config = dict(
    num_hidden_layers=19,
    hidden_size=128,
    n_experts=256,
    experts_per_token=8,
    d_expert=48,
    d_shared_expert=64,
    hidden_act='relu',
    moe_layers=[0, 1, 2, 3, 4, 5, 6, 7, 8, 9, 10, 11, 12, 13, 14, 15, 16, 17, 18],
    router_score='softmax',
    normalize_top_k=True,
    routed_scale=1.0,
    balance_loss=0.00365,
    balance_bias=False,
    router_bias=True,
    init_std_router=0.00886,
    lr_router=0.00225,
    vocab_size=8192,
    norm='rmsnorm',
    norm_eps=1e-05,
    tie_word_embeddings=False,
    optimizer='ademamix',
    learning_rate=0.000885,
    beta1=0.9,
    max_grad_norm=2.0,
    batch_tokens=131072,
    max_seq_len=256,
    train_tokens=675000000,
    max_steps=5150,
    dataset='wikipedia_en',
)
Below are experts of layer 2 (counted from 0) of a mixture-of-experts language model. Rows are named router (the router's row for the expert), up (a neuron's input weights, with its number), down (a neuron's output weights, with its number) and show model dimensions 0-127. Each number is 128 + 32 x the weight over its row's rms, rounded and kept within 0 to 255. Numbers have three digits each.
Before each expert's rows: a language model's description of what the expert responds to; "comes before" lists some tokens at least twice as common just after its tokens as in all text. This comes from a sample of Wikipedia text that the model never trained on. Tokens count by the router's weight.

# expert 45
What it handles: The word born and opening parentheses after names in biography leads, plus pipes, commas and digits inside numeric tables.
comes before: "|", " 1", "1", " 0", " 3", " \""
router:117116164132129106082152197071106149101090137136141155133091069135139116090122095116177137144119097118155142149087168111154184071111147108090159158094094142143167170128131178124111124139114192140115089168125162140082105170163196123104118123169056083134097160089158130126162076199150083141158114138147081110186180126120065131126129140083162173102165106153110092132120177073111093108150
up0:127140168170119141115183155134180133132113114087147106136156114075135092164170125189157128139155161184105135148127159110165059136154158110092065166141122122118147180153115144121128124171052110107115152139108138153123108124110122102136108131111112110166126103146027096128116151100188171040117138123109127171095118098106086189111032187123145149140117099089144097141109158146128085132201
down0:156082159140182091119199122167160201149136154100091148088155102082184095038097159104167139130050143118133149130079129098133100123123174135148176164159123108090141081136138179122182138112135185137087080137044199124154164145079171139132137138133114139158150118114134109161147083136128123125147116158070126113094098111092081143151084134136129145123101099100096129149147142151142145107070
up1:095147161099118149116166046178128108077105165142085144157094124142128144148128114149121082085131128190117163071133133092132104112041113162180126098127160188053165116120153153148119109129153101161118126150132183164173111133130121168104109085158092096191117151136121114073184133171146112160113130095145075148158117190168122117140089137110139118095132114152083079129070103082089189151111
down1:057135120124169105145108132145169155158124113163127130102064216157135146165112116152124153076047172182190101125053121087136125129126160129158157166179086100124114134138144117191142124168145088095150143150136116156143157083122073161101086133129135131141171130104122172113145102126129136088121125148105098079135149127099133165100169143046144101121144111113156125096194108143134084114029
up2:137106146151126116133206110169147087133156124132062054114162150141128107117135145177156173146177147155104115105085129112125177114115060115183170104107118091147113128142161136163151171064129103152122173087118102076123110114087079109081089118181214156099130161065147116207138143126164128137130123143126091131159151127162161137160109074136158165122129046126110096107091100132135157099086
down2:139169135127066135139123181224160131120128105109143128114062121137122137123122155101105111150108154151127162105174134075154156143137075118127099114118142145164131117085104182116100124147137144099052144155151149109194132087101146122160131095089147150093216142119055068154115114136111093129150082126083211103131074108170094124091202118159101125188107123152144128155080135145106169111091
up3:078129099092166128121082105143140114135158179154241141184075166148103126161091099145125126084148122127099170106128114096129168101111154153127166104096144132085153101206073114125115154094111123121114147149120119088081149133117135088158079186126128203141154104146152088117066130144129170191107128119058210100118146133115130118140147119113174209135134149080109154131153100118119114125084
down3:101108090106130096103107125102190132164100100118168082128109128177143118130152197103126148062178071102148093185148128188122127129078083151163141166085163098119120166127136076203133179120161153164119105096164138115107130107080143160108146116135192115199094173083135152170085158109096172122135097140173157100106163184102141128131082125162114139048106090146118146127139124153109091110127
up4:103169135138119078101141162129166148125124124094154080137176136128101049107165144179179138101138127115124119179120119134115131091175153138101127109132155032112126130166104122175162141120132104167124156086166098102047104203093110092102112095209131133109119177141143117133137151106139157155088118103090106117123101139148098150098116097168168145093120215180095134055151151074113148166160
down4:119107178076135102087200106111172131135143121113148145193142102199168109097148139074131120155177174138144125106166089104134169116130180138158132136091152067055145168168130086078154147158149129130155091137139079124136084083091128186091134133151075124140088147107152105138125075134046149164131101110097150112113134143107086131089099152096115132144093092174126151177095200130166161132160
up5:097195162113097133087151124089169115095140137145088137141106113085120145168113149117130121189159118117068125171076158118155130123125120119148146119133136120076100040128125208112078104108143081136112144132156088109133141117158089139143135109159160173177058161063135193122121104156114175114180139101132103181086169128147133171118051148139181068143103084132198140142112121180118119140147
down5:096063138093118141145137141191162113121145171124093159085150107117096135116126111164072124156071144118192118105145154116100133098129104127070104150135055133082096180075124132196161115140149131081126199099151145163135148151120100090187120131115087146175204109187092152144122131091111119107130137203089135123127138104126120144166203116117087132145122150133123137102154107165116173108037
up6:134136195101138129102107100130079119128147104093113124186115117131091183106107119007141129152088072067174136118107122128114144100125081100101142082162131062135139119144092131122116159087148145108087131131103144136092174109151125138121114101151154137126163101087139139105132088195108111166126029165111151089089151131147137084085146121161163123110166078129201087121121164166202130106141
down6:087176096094172131157105126119137054079141121121155102152141120130068093121173090123062151135148044102131125110156179170125111161119111170078092074155100101175127142095121143175111091154170169136102150129200157138122115129168136109117138108087129129126150102155093151123141119123157129120045144173119127197102170116194134103115146124146113113133127218170101133177128087130128134059110
up7:144165125140204072178108118106129164191090108138185157154135149165085154145078119180130100086129101127155134094134115138137101159137180165156145135140118095072043133155077115103113120048176142100106089099086156120125127136158179120159096083073169145127128128121065088116114096178175168136082100160122108153165136114107089101110173146123094180134113189109133114158131177143108149114136
down7:121119103156147092087099144081153156141048111077184085151101111146149108105146135124154159109186121025121068126131158137162068084138122193133154164137121161174113117171141106148101146073130130137154087142143101182106132103091160166094171132126212116185084132083151144153102078123170139136110134111125167148118132117154073134098142082139119116153159124123090121132080126143116129105211
up8:110079114090138122096157166092087123111129143155159155134097147116136139084074188072163129151133188098175180101182075165105146159139170151176128155154151107163165153099109093092092150180107180159155096126069109174170154152170127105113154118149116092087130113069128152138101116154110151113210093092141115082098137073078112104161176159128134125174157141184146147103129123122118101193116
down8:124115099125109146158091094079088095120096130105114151156155186071109095138106090153130110160116145159083120160126083187155077140155112160095168138112132109108069142132117089040166185157150106120158159121139096116174133152178126154053148151149153155229053112094134126109148147123110185143140158137119062095132114101109173106176158134130156092123167110123147124167097114193129091138124
up9:109147165151121133109052098120132107150139073109130083100101136110139158116108109106126117097152095075163092092119133123171136120143164094066114091148169120107151133086118163126097147122154165060134131141137187072113178099078134148101147113099137124095108196128148176098132119126117123187089102165144137196107123068151097088095191177123165051098121128142130112137088132182200109087064
down9:055145099134158154141130068086152102140177083085105138170167094088090112134141089121129135109136138153113120135102143127084187149171126181104131107150164096171123125092156154076110159134092188146138168130148143159088079122133144127049122128133106085068157118161134175113152131145132155109130110164050118195095198165137102088146109103173145138117092177113139142147070077137158117090185
up10:095145094109116103087106186144110159137191098136078158170070105111176106118172141167110059211135162127113114087128123108183158089114112153056127111220139217138139115139137111084107096171119132146147096094181133166108169152066172127100148103126111141135120173131140148090189135144127142142148128138117138099109151138152138112157078101097170116084112118105124142134078136136170139151192
down10:104136195071129123134096081117117085143184131139153125135170141137126125122148091131080146182130160123105115093124143151153129078161177094131139151147085097089116129155107169199153164120148144056107119101172117116110162150157059089177098171117114121160173077157072138104143083115095137098161090109096113166133218160134171141153109090065123121096140172107119140057197130150126143132106
up11:138099146129061150166148097083120168108112148044137141064135102146185148122157104133120153105076132166094202162125149146094104128078174119137115138137083137069117191134150154101119121183115135068106131189150104129161093139130150152137175114078164114118132118120159174087119188096205101128158122156173134114105145092148081160159113109144101089106124121155121098138097125156089033144103
down11:176132169126128168122149107103206114165142142111135159133147159134100100132070082112085092091107156137173158129074142107135169194079235121150150098131128158102101117119154066134168115135113131128136125104030120184074152128122122132089117112137118135141102141134215158119137127088165121107198140115139101046080135136099135117163116164113116103131153092144111170064137163143138111132118
up12:129085161105116146144149156117114109095184152079129140251118100101157159127201089151128093098108098117124114122100107148114152171109114175165138142087172107090097044079137149138068066110117164138068093150192106109095110113127085145200123118128072115077151086118115115094128161147144088110136130114132152119160184162167097098146109156114121121075122101127150119123101126136149067110126
down12:153095172155146142079084090132138082179150099109182078122145168172158110139109178136106108161127123093133087122096118145154138140115127126125142148144104120119120145116136158255169124138147094165114140172097105102086153155127071085151109118078164137159123102174147171087102132147119115128100113125115135126108164152173153128153153152117113124069085120160121163074155119143115124135024
up13:123073128152137150182149145105097120154141109099104122109136118147120137093134169140081173098072112136207175110185129076145168135155174114098128191148087112109092191132149156110114142134077140098124099107114144160151112132138133108120156165026132123165195132150198096114126114121154109144137131169109100165152127153157105062113166132126119103145161174114089122050139103162080114067060
down13:124131157112134144156122094113114098091160092137150150212160110122103052125179112098156094121123111173127072174133113131119136141135205090116158130115140123142091125076106140093117107120122221138178129117104117147076066121149165123141152087131147143125073146093219108088095127145172149134191180129169125092131149139124130131163099080130192124093198121136078142109098152139076095134158
up14:127108130165114110154149140122107126109152057208101120223147072151167175109136114138114067126074158136139136115157156098155059149072098163102080172157123139150143169189093183113132150177091154127147089146102121142170099176115078111104129192104162145130143119132143097061147116154144061141123108108100157187155100058085096087130127126108136104097163123123109130127127102108133144114164
down14:095156103139157117132146166139136117150111125112150183119078121101178063118140132075204160107097075165157184141100129113166093138143184087107139189187125108137134101127108105140182115128145138113180092142097189154093176085080139079120092117118119167145175177107151172102133142122137099122132142151117094136055197143098150119166148160115133071061108102098154124091163095157096097105089
up15:135084165100105119137102143125136168175101134183111187132200109174093133130106134200143114172119137175131147122088113101121080102160154106133131110132118071097090172173141122189166126126087100165128216164127143121108126113068165064126107085148162050117208157120135125098137144093108137168143165123096111101120149155108122087089142107133080107091114206126111150131159129092108169129163
down15:123127136123111101139118113139134122125149137087201139161083075126122181147136103078142133102148159105187080125182148105150168110152166074146169143099103095076159145191060090096145145084119132118202085073129095148138098047115116147116108112170139125132053090111180160161104135154105111150124151133121117159151147158107067167080132123122086172130188131120091152116123174133157151185171
up16:166182146106117151121142138148131109080129163208055139146142085180111080101116117161157105155149156147156084134063138144080147090066081111073105094133101105166092134149142097150199144134121100147164148099124119087132125143122118069074131088159170130058082151048140180129130124141170110147148134105162111103138125156105162123169149070113099128121187120154128126106094136111125170201145
down16:103158099126092135134122182158093166142119163099169170145106143142107147157128106062084103161117150175078159063219113110157118117148107119155087138086103122114133145100101068070105117178119103096171137119119143108191173079107147119083093126068139145169158128119123100112065162137158179070125100140146118135159108145155123134065186154128138137144146136167148137123131100134048192177142
up17:139105167159140099106143107145137148147117189122152102145103107105154145148124163154139097183143108141118108132109157109082197170087082110078139060081157135177117200144159101168113168059107142143090133135114095116075121104153101128135159073125123202151146138126115052096094108123187217150122115108085159099072149165103123116123093136117144160117104104080139160168100135197105112109100
down17:097113066109133156092075087157164141114158114081129063135176132159124145044154130181088178142153094133187161065104161133101150095119104178168116140091153111057084147121185123195147100136162148105126112155100103117137131120115129136200135127135176142148188171168104147182085114124117121048152112151108141131102149130132125098100120118125074080108136144173138103090125150110122187133109
up18:120148141139180068144116147097094132161110148180118138097121155052110153118126068075134108167085078106147190104118117124145163092182156139082129087161118211109132142151141131117128135134116130132096057109130158155118126128162154165122083172159120074112154110145062167105097089115124155209114065169118139075141157131145136069075140112134139101167189172087164103181140129128120117102140
down18:062174122104247110147118131076152147156097141127167142097141128102099038166126111148062167146168114059091111095131151114110109115135092161114140110153113112152121122130107102134134153172157175124137111045143100112110104179105167165118174153162131084143121066107106137173129102140166084093101155133111095179118164109131161112101108074176167125149113169089088143154135143170146110136152
up19:145063113167144113138079161115115132147194121139185109080091187140144130116197105110101120118083095099155126147102125223108118139136107171168117165082117137101118138098103091112145146062145198096156095124071086147128120113141178113139139152124182176104153093084159143112118151143109119134087134117131175111086171165148161173099133110113162117132088162110126100159100183187104213121138
down19:179141132150139123111073157098166154132108108059176118109176158150133084101108098113144181133153129056095118136121165195131107141111117141151173134044160178134119146169139135189157213089201150116130080073094136142087105145095145116131141193168147102148091121091097079122127097095164158122096150146107146122075087124121131137108139117159141090122110124106137100171139170154062118097168
up20:082119106080135130137133155112121120157119155169079107170134112102118139131159121098089134127142131128134079133106148147137168213111114145188154142094104223144175090118181161100103089121137111112119124151167184156106134059116143161127175113132063108173063148127087094144142135130098125086128188178195119120134112192108125181182120137123118121114114148149124138121094108059165084062077
down20:081120182149136101125080127130082139141204128175105086076117173140189125182152099209112104165117135138126102107073150114146093075096108080151205108121124121117120173094160144187165144104175108179132153120127118137098134126172078133179095145079151125139168080144112156112146103127105070112167129119107117127195164096100150120148125168085155146060142095141103158092161111145122109112087
up21:114140177136104082133132136122103145130185103050136133130069058140166135141171110164112150107117145088064122138105158167129132164047129105144159123139105238150152139148140122121085091193150168133121106153120178162168146073128119127148145126092085076164100126192160104126126139150127178112165104137172101101172133135115094164121094127135139149078091076174139159158118075098107145152163
down21:123107167149103137108071147112124112153137135167130108130137181107156147156099122191099127089118117116111110142090152136159134133114160096138200107154107124104165134163140135207173094138148095145102097122092165166069171131143097149133083165164152112126190132093185208064148080096098113071163084115136122141123176126106133127145109164061103152060144088130133139042155090179141133123088
up22:138105088059138200114144087136184144135132088101066084154117134114084191071121047135111107120159112128182147146172130055132154104157160089115144115111095098138153121106091131104113154117164116118118155139132117091114101110192099106142112108151166185129129156122147162135151079105073091094123153143109114229131108078201127096107167127164140128119114096153153125087163112086118166152091
down22:080160090126158134147137121114153145135140099082100158124148091144098134162137118162145115141083091139138124169118132107107185118113120133097053146131078113137091105142148189141079145107108156166062195142146106127162139113174113087142139097145094158105213099172138074139204119102129076158052112153115145122124105154150048131121132072209138128181147169129076165140121166147105114101100
up23:119139162176079098091125119079130132172163103112156119122072105107119124117184119113139111179156121156151146070096150135115154110145156144196120099145111212095083146143142088094137140099196117146170164115090131138105131041102133174135097154144122205173100168105170070170099121134105109122162100166070101107110152121099152190121084095106095121078115124139107134167102144094178148160084
down23:077095149191122113145078150088123157093145124163138096101096115126152154156190103196101112116169076122106139107109188133180098130109145088151181115170131087121148119103169161098165152112171104098174139127137095143125109147150054128185162167130126089205192127130103163147138075073113146089128135106116091116161129110108092136154146167119100126095125128144069156097129155157121153047066
up24:141048153128112143141140123141137155086079175077171135097129138163083062127117119165129109114138136079158095186131116106124148142142181150146141100105121065153081134138157102144165151056151112117180091132066110070150113153156165150100110082140150116108125121214062092127092088132169126092112168089074141166137125040150127086139125151144088108126111135129133132120150180132068169141143
down24:170124104147145126093113097093134147118092107107148129132138076133157117071141192149154118166156178126154110135145094159136158111138118198118135088156106131114076139187096148063187079119139158119143149165060101144172113125111136150090130108129141084111142169132190046143065079120151126188108142071139107136119104155119110094144135116145136094180137144126092080140067124138135109172236
up25:034134120135146132101133154138138160094077176122148096093119128164094068138130155078133177110125107121146186150148085152185165101180147112097139163133141122125125158110096141075098096164170145139187097111130115147093131183144154096128144205172113106106046095150112110130120101170121070113083108135153179117128122131124183187142183148127103131194139157155155147143167131088121140200150
down25:147111162087117094156112159108087187126089118168106130128181157145170085147179151143144102146184185136115067129141072167140089112114097177085224109082133089093103139133113136048182137168132168113136094121154116113165140152140173196087156107127112087164124091085107129132160095082087123165181139094144120135107089139113146109115087128111141083133151093077103102142143141178121126170158
up26:121133119153140077068131132148084094138102155118155160133118097085112170113075141088145084148113094126137122108186088052120103150155127044098156092122113140166172094098117115132122170140140160119079108106115159118114141111087131165133126101159124148071161153131161173160117135076179175169104076149085132081150093147161133084174104130148158087108127058120120136168096196225139097143136
down26:027157089086145170138054160119116056150143110128112115149183134141058112130144125146098140167101114081160118074142122159109101178125103156109086107177129116119119100110102203120095145149144157125074140144146143135159140188142136114079171133080153115122080140165121169191128154132131089099132082156073160140091144096140125106138088138197135100140177169140118134178134082174127154098116
up27:091112105061159186178145128084153140139126136073102116097123129115130084139098133123154150130120163099122157190104135093121154135125115122085120204161110130127111150108110104135185174164075149146118135135136109130094084180131143088137034148152067110100126098120037167186122161102151107086106170150181124120145093132163149106167137177080126178199129160150084116107162141144107083132094
down27:238119184106087145121172062101096166172090159126130142158146099132131083164103103125138084141102150117125114126159065160084111122085140149174125126117073124103103096110115119103148161115128091118132130161072098139162177143171152172151159072114115130133077083092177096118167187130127137164177123107159139047114117115205153147119086137173164103123136106124083156141126138183119115162137
up28:153179150159147076137113136126092125131074180172093190096179070165165078133138178207159128180171105168090111142066157123067079120111117146087073123128118091186144143161140134118110147131115138151147144126113134074146139107087119133069114203134172102140141132107162142120104129138108127193130150115123107146138122084099179055133187148094137130130119120115169134157125112116139159154200
down28:111157089138156120126096173136093168166113143178148162154113047126136158098113161097091113158166134145140185084153140106180147108128101167057105147131176128145144154173087054085163097158109091094175094118163153111141091153058152156123102148095136111127131090108089134116113115170117156100169125150088111125153160146099144094071160106132107131099129090067171131101118088139125146213203
up29:124164096115179130162156097135087184141104199112069136147132149141132131164111152059155136099126117082155144111133127136165043123137157103127120095122129143108142179121116164106119056110127159071123130103142178188041174126087188140099119195169111109120128115124156135169126089110112149158118107153113186161116186160113185091149146130139118165126108093127123133159176112206177134155159
down29:172128130022151060129129134159116187117168062169099096124176139117095090126152110144118181159175077147134127123182096119142084154154108121129125110176075155168185091119111124163116136171094171113096161071166098129114106172125142170127164087142125154135127095144087202125164097129136093110120141108155137109094109090107170118074127107121099109099160131102062118104121128146097166132200
up30:137175146204137116146113121126170102128155041193189133154177139118159132097136117164147163088179104148146062137143132125121142136151161094131144114084125103093135068095082106170127173101115100154123134129163138064100107127130122123167135156070156118105119135188179098141176148131131104171104155109130120092153113054172117193053126162189108163078132114103079111138157120112160119152101
down30:076094119169150145111159199144148132127139101080122126129113103119152151108155145101150130080089122122116147164097124110108149216161100156090187147134177070138195190115157175154112122131107124208068090141105186113117132088113165154066128124088139140136128151114135134112160158150093144117133098117095123162100082183109057095084121173167150150101109103129116138188154052125134098085124
up31:100055091152126187153165134144101156076099145130139152074079159162138153153132099134125141095158107124183079134155153160129114130064131124093122157094141073097140088078131121120086135157092207124173075169133142184157143090176122148144134185105100060063077116151131126111131149162095119099157135081108119128162117128110145128057129143170130123134141157189106105131142101162120161059176
down31:179141129123216109115102109143097110130086094116098135137136148121157108124097153144130147111089200134145158174101104164141173148151113168113197089147127107141115142156130112097157110123133121199126069149068117119069149127159168118074115128153143121119088187095175183053198138139139143139107163102122120131113078146100168150079125133079142048106170095109130117112099088152092080184157
up32:057152185114098122105088154131178121063078120112144144120132091082116154133123138055102121106147090165150094109172180071117111099135130097124180115084130081117193092162100125143098139133189104082138177131142128129117110133134115140130190101089185150118173152117198176132142143118147137141107121149166162182138136156170116163147182163148202139164210119135139078116117121138090128142098
down32:096096096128139133200102165168135107116166109200098163154159130199132091101129038132092097171071126158155116100114103085076174182106124178096115117111142137133070164111156127138095107101143195168046173108128151138103098118154142111092118134085127130127122109127156136130146086162146144110123128151094099099138116148085060139109153166139140140128128134225157172118141158098128138150074
up33:121111055094104137095137138155136139185146126098152114147118131090117137094160104179095139118120146118135122154160158164128115162107139163164108114145137134185152137153150073130153112076155140193166115174085066152149151184119153182089157108172080164117167141107170153111162099110114075047146193144157102134150153178094129154126149154157187094103077052148113161101092156156141148075171
down33:154163148122137088134134041125101120139164134075121109111152158097183121112133108144113163161129133149078137110082085211178109090093123139144151181151133134159119126216174190161111159128171133107072143138091133167100095093182087116142081235132086096131121174129077084129132074132121080159146128099095140105160139148057165124133141165129132101115099137122148138123124131106097104111121
up34:164103094104165125137148072113115126162158083082080129112081096147071103145076141166107160125110145116099169137130163097110188124189155152056148149131101079152116074110146155147147164088113112114132117128145220096161125115147121070160111095139117158201156135087127045148149128109067034162129150135127118117142109117165134100149110109110129135134144124090085122102178138134100186147084
down34:164154194059110090144134112110148155169135180099216142165094113131075102143172131157159101141131129138151116136123155089162135118117119112118128166126084110163125104076124164115102082103102195091207183137121097137132135096148176100142189076101098153125110096084164127150116137166108096162175126109164145125123165067158107135159128047133135127117145123150083100133161116087037109132106
up35:157156106084094085162071170152078119100171147125144065149124098125183122139111107062151138155102167114120116148122122113098127056129094127141109148125124143125180135135122158141090110136131115129098089134187051069105119172082130191157135111111089091166141135114181160162120129146139090090175094094141122118110126173122139201119183129113163168149146186099158142044100094118135088186159
down35:181121184088131128094095123111081118145164191163150127146154154144214123136105098090083105159160108115115109190143118164134135166118198154139062103106137144108095138129174099140103086142117146125109106105123109120152062147116077119207078161159136118143115080136165165152139130140126120070146076103124108061125202169143150079149135146079161132129072110150150171102136139107122084185111
up36:134098067141105119119060089155176069078179085147153164149098122159151169187120167167128138044123157125136147169120139130163106154126085103119162140091115135122184172116086199098155109122099109137131182154144139113102096154146107042114121153118155163129134100116199087121150153112107132183175156124088134115137109135107083125105117126091130168126162108098058154162081118066100153143137
down36:108109095123082152143131111133147145121091095080143120156099122112150172083161140095173127125067136166150145196095144134134102180131084100151176153148151084134165140056125081138144127147143152163151084127117194125102174069102160191125109131083119137122120137114157144098156187177072129098200071169183145114080154142085138088091117180079116171105136091132132096130197116136113127111086
up37:094135111130197148059149154119151106114237131154113088173188095119096104118099140138164140113141109100084133143109134105129172137135057113154126197097105125089096085187109097153150154117139142164140113135078014054082079133091091067125117150188119129106125101118137120153153153125131149125114105111066124132097141152140101121176129136130109138146126161156111077143130161130078119110127
down37:138132138141066106119156195127159119134088186088120167129080107142162108115108150094164095112169131120096117151135155137134132146108051101129134091077159104153152198126146123170210171148179105115093102141109109125185145158077145168156142125113181153163117115106096081119134176100057118109134119144114202069112054131115156108109098143172101112100089074154117126195112115169122152117116
up38:130139141130141114127132136164189163176081136104136116098112146168148084145162173170073107131154128146103122069081175101157100095132089110072104130170100160137156148094137145136146165129116124160164163086151109204144137088136141128139089110157125199137123203129140072123136125099077104146136129103108174156150144197064117185103128092109064108081144166086058156086138173133129132099079
down38:112156210095100089141162093152164164153154073117103134140142111099147113106165077132131111149191167222108145128143165134167175115174109110163119214121166129081071091069174126091132110108109127135172108133111094149069063123123109107183116132106115118125147146153150150167149069125114143105195179104129152085120129138078118114090145112098116133093161087111118129109104188105085122144121
up39:113114078118155139164152089188073140168142169129189125156085190088142175130120152076148165087058142160165123098162120080146144150148096133179112108089157166137153121207182121115147109039176120144113138130117099151106153155116187182145151118117088115144161080095099155120095093125105159097136121122110171120112166143162171138114173097144148142111138148067091153092132148165147069110110
down39:172159087082171097139081101080125115105166116152095036137129167109145115094107117154156140146154090108072030142131115182160135147156124153142101110134153123185140109161167134175089157121131185155108133072125161133135059126157093147178101166137159131158139128091070117184118112117137070125156158073184136087129118101122173114143127172121182106095125152146109146154167112069123094131153
up40:078158114085140169120190148148150135132090125120162126129131189141092151117135077113167147095145090168063094130112110086156136078169137126117114188069133051117081084094130121138143101165116167091126122112120152096106107104149167086111166176077111107120112074133124111129121113184159122113108101135139115143181135104088179163108119159085129140169148085143204124123190097108104137025100
down40:138090129138130145129156158179082133127105110137122094076124106135123123180153215082127176129102155144150126150172134087082149100106052160120157132088127130140167115130093114162185185103116100144068129158173118074132185142120189098075141068125113126169157130091146168074146150088092165149131121130123122183178104084121138157088102074147176077111129148140138127120042108127120115136179
up41:166102105134134151145137147171107121140145178161119198087149128113142121083109132159168195133162155140138083144145129124120133143192135152159114041118121073154149157145183127163174170020086111142152122133098146121155139153139103148113059107091117119108189096143137150121130077124149099080110150078125121109166118118146115164136173125171131086157073130099085152086144082186055117158131
down41:145158102145146089099138122090091108131149154077155140124136129121165151080112147159156137133116136126121106132099126117119114203155079154078123063179191121196150113213117175080104079169150136143136162111112170069177085101157147154149095102173099094116111113085089061160130126170098114169133111096109120107124087181072121147108118131125172135193078100120134149158112176102129082165165
up42:164147108116064108157093151121030146081101140117168152097169088138131086150076172142159118163128156135161161123109083135108059053179102147108124110178101105171143154102114130145161142158127134214175063124093115070152139140127132104132140092155198078103083139100108193122133114165088138116121114112150090120102116116111097133149136143108159134123064161140124163128167129115129111200152
down42:146160130175123120105115137063100116159125199157165128136167173067119118099097137080108155178145132155161123137179116154129157115118156124128133134073136103092114105136139081071147115170109112081164173076100078116145130145107139189094104148183098103150120066118106122180068124137138149144184173118120093109119146061078121081125114177101128145148098141065179108158100132186175151138191
up43:141079164123125163165109104099056150158105168144112103138083126151100159120101116170117122163091096145133113140083064138144121073193136142171184069094158089136159141115170039189156109146118148117108141062148100141128145123114179094116098085083142145188120107106159111138145142125140114154118086116104127048041123120120128154143091155145093138146117066095141122175140171113178096129121
down43:070118114117165151135108076142157145157091081105151070150142130138096126115137122100079202131138141129178154101145174173095147103147158115133138061073117118136138136147104117044125128110134167109140122083173124102147111140143112138086214078110148132221122128140124131139131133116137123156141191107109099132121167068102089099108153145157173186156187160123092086081142117064161180087115
up44:103171141175124125083119098097113142102051135105161079118134131131113127082134096073121174142126165164082171150147146151101120186084128144189145146134148178169166180138162181103172153156136121126127168178116192135122157085149157137098187127151105122149143116134143132111145118155127099099122135116170135104191125091095087192175100141113090088103169092157119070115121067069108083109059
down44:099125114156109123155123143118175154123153113134115156088091184094147097195105112158093136079096113185163129117065141077128086170091123130158201100145137113107115156139182099144175136167159126158126153181091156153127196100114118208101117114112150109148146082069125167077180112069136123119155119149121106103148119080111103087118135163087154121113175085175111184117120093137161079100070
up45:103076154148090189107112150147112074142102133142192180080133110103171099193088133136185146150164140095125078171114133170109053198139172110146119096130127100192188153101136133142158179129081119152171133113075158144162127115127116120165128105107159162126121172123144103174089110144132195097184165126148127112096096121095133132097064131154078096155079111149127167129139142136061117117138
down45:152099121165078084133151117063107083142116159127091081106197109087136204106072177200152142140114129100153150102127180176110112151166129112115156123147173150099131146146136083076141101120157101120152113132051136083181126146144155087103128179191122092109141161097152139122146150125093172163169119095131160098125070124081100122135075182087109132107175113146152075135097147101152174118155
up46:170116148156113199110163114138138107076164088081098144167140148158135175128136081118124107185141111148104036110146147065140157140128155111107160144107131116073086026081144156141074111102139121085109121168163131115099104174158100128151114087022139126158095118114095082094189151129130143120145096094119122174148128162150134097139100150095147137097167095125153095146132128135132148077183
down46:131096119155151113102127155179105073131130104097173118103099134150135165090154152090161174135068146146211145167110155062107175145161099119151123126171115074136170113099111174175155154103110087121095141151129130066091169131181137060145135073067126184125171144174181147110142134164082133088113101154107119149097101140145115179152143085136132106087085187113113134107155071138143129097075
up47:141118147110142131170111088100123101131079174128092096102187165115187157121134203183181196162123150143175116165144128124124154107110088133112117154119142152154146087088142145141126136178113100168129095166136129101176115125075135123120137094133076128183101193191074116205204166091131119070137153121162076063143132108174136103113097128096118133129099139091111128123098082087164137142166
down47:142138158133117130126154123144108215148145120197111135095082120128176160121128127093165103061076224113143144176079115092125069127114155147121172116116126035131138092182140131085113110144137115131147095124069144150177135138142132188137113150128138129112185062138114154111166118195109121096188100120033106106150119143142172104142091141129114159119132098095165148104120093158157103130121